config.toml
d_shared_expert = 0
hidden_act = "squared_relu"
normalize_top_k = true
n_groups = 8
groups_per_token = 4
init_std_router = 0.0209
vocab_size = 32768
optimizer = "soap_variant"
dataset = "wikipedia_en"
Below are experts of layer 9 (counted from 0) of a mixture-of-experts language model. Rows are named router (the router's row for the expert), up (a neuron's input weights, with its number), down (a neuron's output weights, with its number) and show model dimensions 0-255. Each number is 128 + 32 x the weight over its row's rms, rounded and kept within 0 to 255.
Before each expert's rows: a language model's description of what the expert responds to; "mostly gets" lists some tokens that are sent to it at least half of the time. This comes from a sample of Wikipedia text that the model never trained on.

# expert 27
It responds to: First letters or early pieces of foreign place names, often after in, from or at: D-ub-ai, Ass-am, Vlad-iv-ostok, Kh-olm.
mostly gets: " in S", " in T", " in L", " in K", " Ins", " in B"
router [102 133 142 101 109 119 174 118 121 120  56 169 126 140 137  77  97 114 162 150 111 110  83 127 194 157 130 170  95 190 135 123 173 137 212 137 112 129  34  80 104 117 159  92 112 137 127 157 136 171 126  81 111 160  87 115  80 125  90 136 123  97 129 111 130 134 161 118 134 168  62 137  92 157 159  96 117 170 131 164 156 137 119 114  68 150 123 122 128 107 103 121  89 164 137  93 169 172 136 144 104 128 118 101 101 101 157  89 156 162  98 150 101 132 127 134 162 101 174 149 117 156 122 122 101  64 139 107 105  64 173 107 108 114 160  92 113 149 124 142 191  60 146 180 150  38 126  89 100 130 152 109  99 131 120 153 109  97 137 133  75 185 147 103 109 134 121 147 108  86 143 160 133 232 166  80 123 195  94 143 252 110 137 124 140  85 136 152 132 182 147 141 104 148 126 125 110 177 140  81 147 166 131 124 127 143 165  52  97 121 102 105 135 108 123 146 131  77 143 109  97 137 125 164 119 121  97 106 146 146 180 164  55 125 141 200 130 173 101 119 146  86  78 125  85 142 105 142 103 111 150 133 123 133 146 151]
up0 [ 74 181 112  40  88  65 127 125 222  98 176 174 116 142 138 169 134 164 172 164 180 116  92 139 141 137 107 162 114 165 109  73 157  98 135 134 110 193  80  89 161 140 175 123  80 131 105 124  87 171 152  82 130 131 119 108  94 150 119 165  96 132 158  86 146 146 119 187 155 132  69 120  99 130  43 165  65 147 159 121 126  83 150 142 182 153 124 159 129  98 131 163 147 155 143  72 161 154 131 136  93 113 144 116  93  81 114 170  89 163 133 150 112 118 175 162  84 134 128  94 130 151  79  84 158  96  70 130  78 101 136 144 153 144 146 121 130  97  64  79  98 160 145 157 100  89 150  73 123 158 150 103  90 153  98 103  92 177 163  80 170  90  95 105 149 178  88 145 123 114 163 127 112 128 132 170 148 154 129 146 166 132 132 153  99 131 108 128 101 144 147 108 102 123  78 112 125 192 161 152  77  84  92 133 191 107  91  92 160 188 114 111 147 113 112 134 108 116 133 115  81 152  57 178 111  96 123 107 141 153 147 155 131 124 143 109 124 118 118  84 142 157  89 117 167 107 104  68 135 182 110 124  93 150 157 107]
down0 [116  58  78 121 103 151 105 133 115 172  98  75 163 147  95  90 134 116  67 107 125 108 148 128 112 255 102 142 132  80 130 118 116 124  53  95 146 135  77 118  94 118 123 133  97 130 123 146 153 102 127  93 121 127 157 114 153 175 100  98  99  45 151  92  85 135 128 119 118  78 146 106  91 173 145  92 156 114 124 120 132 148  91  70 144 105  86 120 128 174 123 116 188 144  89 129 150 105  89 135 108 131 117 147 138 116 151 125 127 112 107 109  37 108 145 100 131  92 105 113 112 118 137 109 157 142 115  57  86 104 118 179  86 127 163 129 135 122  80 156  71  93  97  94 108  75  69 119 154 165  69 151  83 105 150 121 124 116  97 111 108  88  99 100 110 102  77  80  86 149  78 116 102 156 145 185 139 133 138 108 145 140 141 124 104 137 141 113 153 147 125  72 139  81 170 111  99 102 118 156  57 102  50 126 129 125 137  79 172 179 111 109 174 111 131 116 162 153 112 101 114 137 136 160 129 139 146 122 133 135 128  46 169  76 125  55  99  91 133 136 121 168 136 156 126 107  75 115 174  92 112 121 122 143 153  53]
up1 [144 157 183  98 124  72 128 124 143 136 141 160 153 158 131 116 131 152  92  79  55 104  58 115  94 145 125 152 100 127 145 125 122  68 106 156 127 119 135 109 109 226 135 118 132 116 183 100  95 109  64 111  87 140 163 102  99  69 131 153 153 156  93 124 166 174 106 113  69 197 159 131 145 141  69 149 137 175 110 152 121 135  79 150 129  38 161 122 131 128 138  70 103  45 132  93 133 141 120 106 155 144 150 138  71 144 113  90 146 141 109 156 122 168 117  81 141 149 131 145  76 127 189  90  70 157 178 146 138  76 172 167 134  57 170  85  88 136 146  82  66 121 156 192 147 172 110 142 145 109 108  79 143 133  59 135 108 132  63 123 107 173 141  78 165 121 148 139 151 153 140 146 136 162  99 147  74  87 115 179 144 143 115 121 145  97 167 154 137  91 131  91  95 152  87 133 100 204 100 130 145 129 145 183 126 151 146 154 146 147 108 158 143  90 146 104 125  87 162 158  94  85 142 130 186 118 100 180 119 148 173 103 106 130 185 152  84 106 122 105 143 123 138 168 124 170 135 106 140 116 154 132 127 146 105  96]
down1 [129 143 111 167 139 149 118 142 149 174 131 182 120 118 115 163 132 163 129 119 131  73 141 188 133  95  79 163 100 113 116 151 126 104 126 120 157 114 120 168 113 187 134 127 118 154 150 185 146  94 113  37 139 123 168 127 169  86  86 107 149 142 103 220 157 137  88 108 131 196 132 179 163 169  86 153 108 250  96  97 128 155 144 148 126 147 173 186 126 165 129  77  99 175  99 145 100 161  93 119 197 107 160 170 148 113 129 112 154 145 120 120 171  97 167 123 132 124 111 125  72 164 122 107 153 135 175  85 114 131 159 207 153 150 114  68 131 141 112 116 140  96 127 158 136  68 123  85  86 119 132 136 130 100 146 197  90 134 201 129 165 163 112 157 171 119  99 101 107 191 154 101 119 104  67 110 142 134 115 154 104  97  73 139 148 108 196 125 103 150 142 140 179 126 119 155 129 144 153 155 170 126 144  84  98 119 176 145  59 139  95 153 116 162 188  92 137 103 117 128 168 164 120 139 149 142 159 143 132 110  99  95 150 134 163 135 164 105 124 149 176  98 132 136 115 183 121 177 106  59 175  83 126  95 142 160]
up2 [124 100 144 114 136 156 143 109 148 107 128 128  78 195 210 113 105 182 168 143 105 160  62 126 186 134  97  99 100 120 143 178 147 106 113  98 155 110 119  59 210 134 100  87 142 107 148 142 126 209  93 138  79 117  71 136 110 143  38 137 148 105 109 137 135 160 175  98 101 121 100 112 102 191  81 101  60 149 142 129 170 129 116 140  95 168 113 198 110 135 194 115 143 122 144 144 134 156 108  99 166 155 121  93 136 128 156 165 148 214 167 131  77 166 117 119 175 140 138 121 104 154 161 141 159  67 158 145  95 118 153 156 111 119 144 141 142  94 145 157 113 155 128 103 130  81 145  90 129 133 131 167 117 141 143 108 101 117 179  90  84  84 114 114 169 120 137 126 113 173  84 148 114 102 110 151 121 107 107 144 127  89 127 151 149 170 109 166 204 148 144 118 109 153 117  77 103 175 152 103 121  92 134 119  73 114 145  74 166 139 172  89  47  66 157  89 173 124  75  89  75 125 120 137 133 125 127 141 121 119 177 202 156 141 153 177 141 162 157 103 159 126 105 152  83 142  66 134 126 141 135 139  92 107 186 134]
down2 [ 86 162 122 165  98 101 145 119 138 144 141  76  91 102 136 127  95 122 125 134 123 140  72 120 102 213 150  99 184  92 128  82  77 107 161 127 134 139 120 109 106 130 139 119 134 171 152 130 105 139 133 144 122 153 161 159 136 103 140  72 105  30 148 156 162  87 109 115  68 124 151 129 153 146 131 100 113 123  65 116 111 192 108 172  94 195  83 147 149  86 104 122 146 136 142 169 159 117 164  72  49  74 136  69 188  86 120  77 182 144  90 108 163 126 126 118 103  90 178 106  81 138 117 163 158 184 193 123 102 138 164 135 134  88  96 132 141 158 136 114 217 119 161 117 165 153  67  71 189 137 116 118 132 101 138 163 112 144  98 116 143 176  75 171 134 129 113 155 185 108 132 140 154 157 174 141 100 105 170 156  85  84 155 139 131 140 126 159 131  89 109  73 112  74 144 133 115 148 139  93 175 144 120 102 149 148 153 155 157  83 141 133  86  97 105 130 145 124 137  74 201 145  84 132  95 121 140 111  92 177 138 130  75 108 131 114 171  96  84 153 153  91 136 138 159 103 191 106 154 112 106 130 116 169 110  69]
up3 [121 156 134 110 112 128  96 182 112 156 152 138 142  95 102 125  70  83 131 160 119 139  95 111  97  57  99 111  86 160 117 158 144 121 122 155  76 126 143 208 235 121 173  95  96 162  92  79 139 121 168 157 157  90  96 118 115 107 147 125  90 107 131 122 117 149  72 163 152 104 131 110 169  77 142 161 128 141 170 116 101 137 189 135 170  82  96 151 128 101 119 103  94 106 124  92 121 163 126 116 106 171 118 103 170 135 148 133 106 110 135 100 164 148 173 123 117 139 195  80 119 133 101 144 103  93  61 136 120 102 178  89  94 142 148 104 158 157 113 149 137 130 155 131 185 121 127 117  97 129 146 142 148 148 138  85 103  92 140 124 138 126 111 120 148 132  42 169 122 139 152 140 125 133 203  62 215 128 147 146 200  57 141 203 146  96 127 171 134 177 148 138 105 132 133  64 120 150 131  99 142 192 132 117 121 143 129 142  34 116  80 184  76 148  70 136 124 121 102 123 109 100  83 186 148  90 134 217 139 111 153 156 102 130 182 160 160 169 131 175 129 133  83 145 126 156  97 102 147 117 146  96 124 146 119 144]
down3 [140  88  90 120 188 148 136 170 121  67 162 107 153  94  90 127 119 110 118 158 154 117 148 151 116 140 170 122 132 144 108 129 102 112  78 131 142 167  95 143 139 105  79 140 117 151  83 174  78 143 141  89 135 118 131 149 102 116 148 136 115  96  97 104 160  64 184  76 143 171 150 166 157 104 124  95 117 146 168 119  79 135 100 159 209 138 126 123 160 140 130 160 139 145 112 143  87 119  97 109 123 156 141 125 106 124 134 147 167 132 116  74 114 140 111 143 134 113 140 141 134 172  85 142 130 106 123 162 164  73 135  23 186  92 115 163 125 200 153 162  80  58 170 112 164 144  73 174 165  89 152  90 130 125 108 177 130  97 109 109 155  77 124 146 117  55  80 152 126 174 123 118 153 150 122 160  90 130 156  82 114 146 144 176  87  86 115  37 156 142 125 117 140  92 146 108  84  75 138  77 119  87 135 161 143  86 105  77 135 150 114 117 147 111 119 104 103 177 188 134 135 101  72 158 111 118 150 140 159 136 155 105 197 137 192  64 171  98 183 157  92 152 147 144 177 124 124 143 110 200  62  86 101 121 177 116]

# expert 51
It responds to: Name-opening consonant clusters like Ch, Cl, Tr, Kh, Ph, common in lists of foreign personal names: Chato, Chamusca, Clément.
mostly gets: " Ch", " Cl", "Ch", " | Ch", " Tr", " ch"
router [126 146 149 164  84 119 175 136 114  96 101 121  64 182 142 127 125 164 178 118 108 132  98 153 160 158 163 128 123 216  93 230 109 160 175 137 141 140 109 114  82 103 156 109 181 112 157 146 132 172 136 144 107 187  90  92 109 143 129 106  84  99 131 171 114 103 168 166 151 192  91 185 124 104 166 114 148 140 116 138 171 143 116 105 116 172 144 100 150 144 153 111 141 118 142 133 180 138 116 132 107 115 130 101 146 138 114 133 103 125  91 111  78 109 143 105  94 133 139 116 139 137 116 148 125 107 151  78 114  70 173  60 167 144 153 139  95 120 120 152 100   6 154 102  92  97 166 119 122 173 142 123 117 112 113 164  90  85 162 127  97 113 121 125 135 122 119 107 128  62 102 228  93 159 168 140 127 184 123 101 213 104 182 149 109 103 114 130 167 156 143 172 101  94 108  86 138 149  81  85 167 192  86  75 131 127 105 106 120 148 113  90  90  98 108 141 176  77  91 114 183 118 103 138 128  95 130  99 130 105 179 147 107 166 120 135  93 172 165  98 183  86  69 138 102 126 163 156 111 125 145 108 123 185 105 162]
up6 [118 102 175 154 165 104 118 144 110 128 136 109 114 100 138  79 152 124 167 128 181  93  69 151 168 205 115 137 100 139 136  96  94 167 166 137 133 167 137 108  88  90 117 110 131 135 131 145 163 151 119  87 173 156 131 126 176 103 198 138 196 141 121 100 116 106 167 164 172 111 106  82 128 122 144 158  98 121 139 125 135  63  85  73 139 121 137 146 115 125 146 128 212 159 106  75 166 175 175 137  95 116 182 126 123 126 130 160 166 147  74 165 154 118 173 108 100 200  90 153 181 122 140  90 203 158 135 120 107 165  63 130 118 164 153 110  83  99 162 117 127 137  95  64 127 147 152 137 147 137  88  74 117 109 117 109 104 141 158 166 190 155 137  86 104 113 116 139  70  72 116 134 157 106 116 152  98 120 178 191 102 130 127 110  75 141 148 107 138 114 119 141 161  99 163 142 105 102 101 201 134 175 107 130 170 131 141 127 169 120 111 138  44  83 112 116  98 168 117  47 162  70 156 146  97 105 104 113 159 132 143  90 144 163 206  87 176 134 156 133 143 161 126 119 139  48 145 129  87 117 129  85  82 122 104 137]
down6 [125 124 104 173  75 149  84 146 168 120 155 126 129 179 137 137 154 127 163 144  74 170 108 136 162 137 153 116 167 107  84 133 104  59 123 121 118 135 157  97  75 119 133 137 104 154 124  63  93 106 137 134 124  96  47 136 121 143 138 170 130  92 193 135  87 118 111 144 154 175 146 129 122 144 111 140 150 185 139 112 162 127 128 161  96  72 121 154 119 148 125 114 134 104  89 118 108 136 138 129 150 108  73 123  61 194 101  94 122 152 125 146 145  93 107 152  70 153 144 173 126 141 160  96  98 166 154 139 131  96  90 121  95 144 127 123  83  85  99  95 108  98 158 124 107 198 155 129 189 151 128  89  75  90 116 115  90  77  74  95 144 110 112 116 206  97 147  92 128 156 138  71 105  99  84 120 128 139 177  92  83  93 208 147  61 100 149 155 177 119 106 104 123 156 121 160 115 120  97 141 163  79 152 115 143 118 120 175  98  97  76 163 133 134 180 102 126 156 126 140  78  81  59  63 108 152  97 206 158 101 121 108  61  70 130  79 118 111  92 145 165  95 101 224 114 123 142  99 158 125 155 119 148  97 101 108]
up7 [129 153  97 111 137 124 114 134 128 148 119  82  95 157 134 112 187 103 159  70 127 173 122  95 134 106 125 131 159 156  90 116  89 150 193  67 118 186 145 103 104 136  73 101 140 100 133 175 164  97 132 147 155 144 136 109  99 147 140 101  63 144 156 172 168 153 191 198 106 124 128 106  68 136  95 162 162 108 142  67 126  95 114 147 149 161 138 111 135 149  64 167 133 148 137  80 163  84 152  99 120 139 215 117 121 107 167 164  82 169 143 154 173 175 140 148 120 182 141 156 159 177 134  73 101  79 100 137 156 183 104 119 131 129 106 161 100 105 135 122 153  77 104 113  92 142 162 138 117 118 164  83 126 179 192  97  88 149 138  50 164 110 119 142 106 136 139 155 130  97 136 190 138 117  94 120 126 103 111 159 106  82 168  82  99 122  65 171 157 191 123 188 107 161 158 106 149  98 121  92 123 108 101 160 163 104 193 177 138 135  91 105 140 148 154 107 158 115 111 145 151  96 133 136 173 134 149  98 183 146 130 112  52 103 132 208 122 109 182 142 117 137  92 117 168 124  89 114 118 137 130 131  39 102 161 159]
down7 [128 157 122 148 123 158 109 147 122 123 103 151 177 127  43 134 132  93 120 155 167 139 146 107 118  89 208 114 100 107 109  87 160 181  75 147  78  85 120 128 137 130 109 187 167 128  69 131 106 145 132 121 136 156 181 105 138 108 123 155 166 173  60 145 137 179 133  94 131 152  64 183 152 167 138  68  91 152  68 156  96 111 121 138 114 139 129 180 126 133 169 119 123 174 127  93 101 116  97 133 109  75 103 147 162 120 117 121 143 159 209 144 154  79 144 118 126  70 110 146 112  46  97 163 136 136 141 173  75 151 159 109 146  69 118 126 109 111 108 113 165 207 149 161 163 122 135 148 149 111 180 129 152 134 133 122 123 144 152 144 104 167 141  92 120 159  99  86  95 145 125 109  73 165 149  97 148 124 129 105 186 156 132 166 151  91 126 127 121  53 157 133 127 110 173  94  92  95  90 186 140 163 191  77 134 142 136  94 115  69 101 185 148 163 160 154 126 155 137 158 164 149 154 157 119 131  88 134 136 105 108 200 187 139  96 119 152 175 155  83 105  92 174 151  55 143  95 149 183 127 115 176 117 160  92 101]
up8 [102 103  82 119  86 110 158  62 184  80 108 138  73 139 103 133 161  72 118 174 114 165 180 153 150 103 145 173 135 120 150 123 129 101 160 135  75 188 114 136 116 139 121 197 109  83 196 153 163 159  61 117 100 112 121 100 115 126 129 154 162 179 109 174 113  87  97 103 138 168 107 156  71 103 122 118  76 144 153 136 116  81 143 127 149 130 121 127 132 139  93 133 159  78 178 135 141 146 104 151 165 102 164 131 102 110 153 142  73 147 102 128 107  87 186 137 113  97 136  87 129 119 109 165 139 153  86 132  96 182 136  99 155 147  82 113 155 145 195  80 120 159  62  62  82 180  73 149  90 185 121 146 130  87  87  84 127 147 113 111 103 102 166 132 112 137 136 114 102  36 123 137 209 114 150  56 126 143 158 116  94 106 126  81 112 162 173 164 148 144 129 151 107 115  98 101 116 163  98 123 116 170  92 177 122 136 154 128 145 149 160 132 151  40 166 187 129  71 170 149  81 148 117 119 128  72  82 131  94 110 173  97  98 117 130  93 148 154 134 170 111 107 174 170  71 151 129 151 109 135 107 116 124 137 116 110]
down8 [128 114 145 169  89 120 128 141 132 132 140 175 130 164 111  65 161  88  77 145 125 221 143 101 134 152 218 163 100 128  93 134 175 115 105 111  99 107  76 137 115 100 111  91  94 164 103  91  93 109 127 162  70 107 135 122 106 135 188  92 186  91 155 183 111 145 108  79 164 113 132 101 155 106 154 161 110 103 107 173 146 180 146 105 122 143 139 166 103  84 144  78 166  86 131 122 166 145 116 201  89 174 164 119  86 115  88 175 133 169 157 120  84 166 127 151 131 146 139 150 117 139 146 141 106 123 126 158 186  97 145 141 141 117 125 201 152 105 176 170 186 137  70 121 142 143 174 131  89  90 125 125 103 131  93 102 159 120 147 172 126 143 177 139 162 144 128 174 157 134 122 133 140 116 170  94 154  91  88  72  72 124 118  65 105 136 102 154 107 125 119 104 138 154 117 157 100 124 185 134  75 106 122  94 139 117 156  91 104 129  65 164 115 175 117 105 129  51 191 166 123 139  72 203 139 131 122 110  52 106 171  87 101 166 115 179  75 162 110  98 126 173  68 118 146 143 142 134  94 144 143 132 114  98 152 156]
up9 [108 143 134 187  69  92 138 126 111  92 166 136  60 159 167 140 152 152  86 151 150 162 148 138 112 167 129 121 166 107 100 183 113 162 136 121  91 151 139 199  69 109 137 106 196 139 146 135 124 131 114 159 124 172 115 147 166 157 107 135  71 148  96 131 117 103 139 143 108 114 116 180 147 197 140 122 153 103 128  76 136 130 144 101 148 165  83 100 128 199 108 133 184 144 129 182 152 163 131 110 131 106 185 138 162 132 144 186 104 128  92 199 116 154 134 103 104 150  98 124 116 116  91  81 164 141 142 124 214 135 149 121 142 152 161 118  77 122  94 171 165  89 122 119 152  72 132  75 101  69 135 114 146 149 137 190 115 107 169 157  61  99 123 147 121 104 148 190 114 152 164  66  85 174 130  82 143 142 134 110 136 153 107 105 158 141  48 109  94 134 137  83 127 132 103 163 181 136 113 110 129 153 105 185 124  91 176  90 160  61  98 167 149 113 104 107 124 121 156 165 130 127 116 163 103 140 156 104  93 102 144 173  46 178 178  94 115  99  86  78  47 126 148 141 105 187 101 112 109 104 158 152 148  92 148 132]
down9 [118  92 108 164 162  97 142 135 117 120 105 104 119  89  97 147 118 108 116 157 181  96 146  68 130 164 150 199  99 101 137  64 150 129 153  93 107  82 118 132 158 107 165 138 164 130 136 160 120 103 133  94 155 153 245 131 104 111 102 188 123 110  84 137 119 135 178 136  92 128 126 122 125 129  97 157  93 125 143 100 165  36  91 116 101 150 128 169 163  74 132 151 108 156 127 179 143  80 189  77 140  67  91 125 145 111 138 126 181 146 150 113  98 103  97 124 149 158 106  82 109 147 114 187 185 170  89 130  51  82 174  95 142 127 118  83 126 160 109 106 108 110  86 105  86 103 107 139 118  75  84 152  95 135 152 202 124 146 110 159 185 134 144 126 150 116 175 129  98  80  91 136  97 144 104 110 148 104 107  93  90 124 168 131 109 104 158 154 128 151 125 177 128 137 162  78 116 121 150  88 114 143 118 175 116 212 128  83 118  69 132  89 107 165 125 108 153 133  89  80 194 126 118 147 146 177 115 107 144 181 138 130 132 137 118 157 140 106  51 113 103 121  63 104 157 112  90  65 147  87 165 105  80 148 136 173]

# expert 10
It responds to: Word pieces with a-vowels inside Arabic, Japanese, Persian and other non-European names, such as Karaoke, Ebina, Achaemenid, Baghdad and Israel.
mostly gets: "ara", " Ha", " Israel", "ua", "la", "ala"
router [101  98 136 144 167  95 161  69 166 114 131 136  68 146  87 150  86 118 106 118 110 137  79  94 182 145 101 138 135 185  84 117 114 173 118 136 116 118  63 136 145 154 143 148 156 111 185 131 152 138 186  91 147  93  86  77 113 143 110 102 106  91 134 115 153 101 184 174 152 138  75 158 101 170 123 149  88 185  88  45 122 153 100 128 131 124 157  52 142 113 149 147  92 129 113 126 133 171  78 165  38 126 158 168 108  75 141  58 145 146 123 137 111  82 140 156 168 104 171 117 132 154 132  99 157 153 153  84 124 172  97  79 139 162 118 167  77 105 138 118 153  79 179 140 146 123 117  93 164 145 172 100 119  99 135  94 148 119 130 101 126 146 168 149 101 118  96  99  99 151 146 135  92 132 177  93 130 111 123 135 124  70 168 167 123  93 145 158  62 222 134  87 120 153 140  75 145 147  98 109 135 177 122 148  99 165 130 129 166 132 116  88 197  92 113 112  93 148  70  80 122 149 150 113 179 110 129 139 208 120 153  80 134 158 154 187 105 172 145 136 105 148  73 115  97 175 145 178 160 167 123 112 133 141 130 131]
up2 [117 162 113 126 164 122 153 139 133 141 169 152 161 124 136 100  89  29 130 116 105  66  60 139 119  77  78 234 167 147 160  96 106 141 167 107 108 143 119  65  81 124 118 122  72 133 124 104 142 105 178 151 131 127  59 130 147 129 134 129 142  84 144 151 127  72 153 150 156  59 112 120  73 121 177  98 137 163 130 143  30 174 139 118 106  73  59 172  98 108 104 196 105 128 120 110  76  86 162 159  82 128 162 117  76 125 121 144 142 164  66 146 160 156 121 144 145 126 137  80 111 114 129 155  96 140 139 114 108 140 165 117 119 152 111 136 109  90 139  77 176 171 141 153 175  57 167 150 126 150 110 104 134 168 159 136 112 148 160 159 122 157 106 127 112 110 170 140  82 178 117 113 139 109 120 115  86 149 143 133 104 173 125 160 206 114 132 117  78 170 151 158 207 154 128 158 157  80 133 181 122  91 128 135 108 158 152 117  86 128  47 101 126 157 138 122 134 145  87 114 131 165 131 119  79  83 105 126 147 105 159 154  65 165 175 134 130 139 161 108 115 104 112 171 126 142 195 108 152  94 113 131 130 158 125 137]
down2 [ 61 134 160 140 117 140 136 113 101 141 184  95  91 144  91 173 152 177 132 100 112 137 113 140 122 156 120 124 138 140 153 145 139 139 124 174 123 123 138 105 107 190 143 152 145 152  78 140  80 126 186 149 128 135  79 203 165 171  93 100 107 176 120 133 118 179 249 124 160 105 105  91 144 139  86 118  91 110 165 145 150  66  84  95  75  95  77  66 173 131  99 173 153 128  99 112 116 131 108  79  81 138 121 101  97 104 157 148 158 134 186 162 111 167 107 108  66  97 108 122 113 126 184 195 118  93 149 108 151 181 150 104  96 141 103 109 138 126 149 187  93 120  87  85 128 118 102 153 154  85 129  82  83 186 166  93 147 119 141 123 182  74 145  83  53  75 158 122 143 172 129 152 176 139 130 118  67 111 119 127 147 134 166 122 101 136  76 152 122 136 164 114 151 175 138 112 144 112 110  73 174 117 145 133 186 124 124 117 142 138  76 177 162 170 164  78  90  94 124 157 123 118 134  75 156 156 171 103 111  85 111 172  99  61 159 135  90 155 100 137 132 107 101 130 102 126 176 168 122 111 149 118 150 122 118 156]
up3 [ 82 117 178 149 140 177  73 154  90  82  51 148 126 128  93  73  94 168 174 141 108 122 119  98 120 167 164 133 113 102  89 138 112 156 149 121 139 158 146 155 141 150 138  96 144 160 131 146  89 118 169  83 100 188  90  83 123 151  81 166  76 175 108 167  72 137  95  72 164 164 161 124 155  98  91 111 119 150 132  72  65 172  68  92 155 135 112 110 173 163 143 168 160 150 150 130 128 165  98 136 138 159 140 169 177  88  95 136 139 155  81 105  91 129 143 144 141 102  58 168 157 124 136  75  85 110 152 104 134 139 120 130 166  99 133 161 144  87 119 132  68 156 156  99 160 130 104  95 151 137 128 133 207  87 138 121 124  99 112 138  52 121 124 182 121 132 140 139 200 127 142 123 137 136 197 167 105 132 118 155 125  88 120 124  80 144 128  97  69 198 222  49 129 101 139 141 116 126 138  90  72 183 155 180 111 121 121 134 102 116 174 140 152 176 100 163 125  72 152 122 102 184 116  90  95 120 135 137  98 144 134 111 179  89 119 116 139 138 120 114 129 119 128  90 110 139 169 142 140  65  92 121  95 136  79 110]
down3 [128  92 109 144  34 158 133  85 133 178 113 146 189 126 142 188 142 145 158 100 139 117 138 140  66 142 116 153 138 129  96 126 107 117 118 123 101 158 152 149 174  62 208 116 115  95 171 166  83 149 122 123 164 123 136 100 149 155 130 205  64  95  97  87  83 154  99 112 118 165 139 141  79 168 122 127 163  99 135  98 101 154 109  87 166 124 151  87 160 137  66 115 125 113 155 146 133 116 117 157 139 128 124 181 140 151 101 172 100 147 119 140 148 130 143 134 132 115 137 107  58 116 155 141 140 106  94 122 132 181 155 117 145 132 155 136 124 147  94  99  71 122  96 108 165  62 103  86 144 184 129 144 121  59 132  76 144 148 142 135  74 135 149  68 115 135 136 221 115 169 106 113 137 143 105 186  75 101 131 165  82 134 140 101 119 176  87 128 137 135 133  94  96 146 152 129 160 154 146 170  80 128  68 177 133 118 162 121  70 118 131 139 156 144 158 176 118 159 122 139 145 139 117 120 121 115 155  76 107  67 134 134  94  78  68  95  97 191 131 144  74 149 174 140 184 205  52  84 133  81 107  66 105 132 144 103]
up4 [ 98 110 167 143 166 139 161 117 143  97 136 194 121 120 160  96  96 112 119  85 188 120 135 163 138 136  89 128  69 173 123 169 149 175 148 162  92  56  79 128 170 154 134 153 162  92  70  77  91 121 152 159 119 144 113  63  86 143 105 126 116 122 112  97 112 131 111 180 105 199 147  92  86 133  95 180 112 163  99  94 137 136 173 107 107  94 147  83 125 142 141 189 105 133 108 101  95 121 100 134 117 169 128 133 199 131  80 176 100 176 121 114 156 162 201 126 144 158 166 160 114 136 132 117 147 159 126  93 144  85 174 117 132  96  96 128 115 157 201 133 177  92 195 116 129 113 126  70 135 116 155 109 131 158  97 113  62 116 108  96 126 117 151 144 129  90  60  95 131  69  38 132 105 128 196  69 147 195  88 119  81 109 153  93 121 119 141 161  99 201 157  99 117 150 156 140 122  90 152  85 141 159 144 128 113 155 168 116  60  86  95 143 157 156 126 159 172 139 133 128 137 105 110 164 129 140 158 112 141 127 156  92 134 115 137 119 176 121 124 119 140 159  82 108 144 130 119  51  95  46 137  92 141 118 139 113]
down4 [103 122 149 157 234 141  69 113 119 170 191 116 141 117 164 124  90  91  94 170 160 154 169 199 179 155 116 125 150 156  96 123 116 101 113 106 146 106 115 207 162  93 138  95  94  70 144  90 125  74 110 115 158 178 157 150 131  97 197 119  99 178 110 106  72 137 191 113 105 123 165 209 140  96 194 160 135 102 109  88 112 109 128 108 174 132 144 109 157 171 110 108 107 110 185 137 123 137  81 116 107 126 138 130 107 144 160  79 128  84 113 137 129 126 130 137  93 201 103 132 178 121 114  75 107 146  81 138  81 126 130 139  92 135 139 105 111 187 141  81 142 131 191 173 121 146 116  74  97 121 165 100 146  88 134 115 132 149  91 186 171 170 147 140 129  80 120 128 135 117 146 183  41  68 132 137 124 152 115 126 206 179 129 142 107 115 165 109  97 158 119  84 158 122 167 122 156 116 164 172 153  94 149 100 100 110 122 109 152 114 111 162 116 121 157 116 137 131 133 128 113 132 146  95  97 130 180 146 116  53 173  77 102 156  97 170 137 137 142 117 161 169 112 164 138 168  77 105 140 131  92 163 107 152 124 180]
up5 [120  58  94 139 158  94 149 130 135 146 151 149 118 163 159 126 101 136 161 121 111 144  93 162 125 130 147  90 108 146 110 128 146 147 212 115 107 100 128 158 169 105 127 208 126 156 104  57 195  90 184 132 157 182 126  97 114 144 166 118 122  90 140  92  91 105 127 132 164 128 127 131  92 127 105 120 144 103 143  85 109 133 111 167  67 152 160 109 160  82  98 100 157 114 134 115 101 147 118 103 136  95 135  78 106 185  95 126 124 173 150 158  59 182 118 136 120 186 118 135 138 172 136 148 167 108 133  72 140  90 103  90  91 129 137 161  94  87 125 146 168  84  78 139 142 128 116 178 163 108 115 146 117 131 119 148 173 151 144 102 106 119 167 165 108  52  95  61  70 119 124 116 152 147 100  84 177 106 129  76 119 123 140 145 101 113 124 154 123  79 112 118 120 165 181  86 113  83 188 126 162 160 111 149 168 110 158 154  93 147 191 132 130  65 107 144 115 153  15 115 119 158 119  98 102  87 104 176 152  92 158  92 203 112 119 142  87 143 124 131 135 190 154 223 132 144 118 186  77 142 130 144  91 118 124  78]
down5 [167 126 145 155 127 120 116  55 156 130 154  79 169  97 173 107 162  84 161  63  48 143 150 110 105 104 107 167 160 136 127 153  82 126 102 135 134  92 135  79 200  53 143 131 130 171 159 171 141 173 139 125  65 151 125 180 117 174 120 122 142  95 102 115 114 119 110 163 158 121 110 146  77 137 103 143 195 134 104 114  84 138 108  78 166  74 119 121 194  96 142 154 129 153 119 185 150 143 112 200 105  98 124 145 131 110 133 105 109 138 157 104 103 119 128  94 155  93 116 147  95 144 174 142 134 177 117 151 169 156 141 108 177 116 141 136 155 144 154 123 100 110 207 158 150 123 144 108 137 106 153 176 173 134  70  84  58 109 126 143 112 130 123  63  26 138  74 110 138 142 124 142  89 158 164 112 118 145 148 122 147 110 116 105 227 156  92 178 154 103  90 125 173 158 148 147 107 134 100 136 149 154 148 123 141 118 143 138 164 107 150  78  48 112 133  45 112 107 110  98 132 167 179 118 138 148 103 196 136 151 134 134 107 176 171  60 106 128  89 154 125 108 101 119 126  79 106 102 123 107 152 151 162 173 134 137]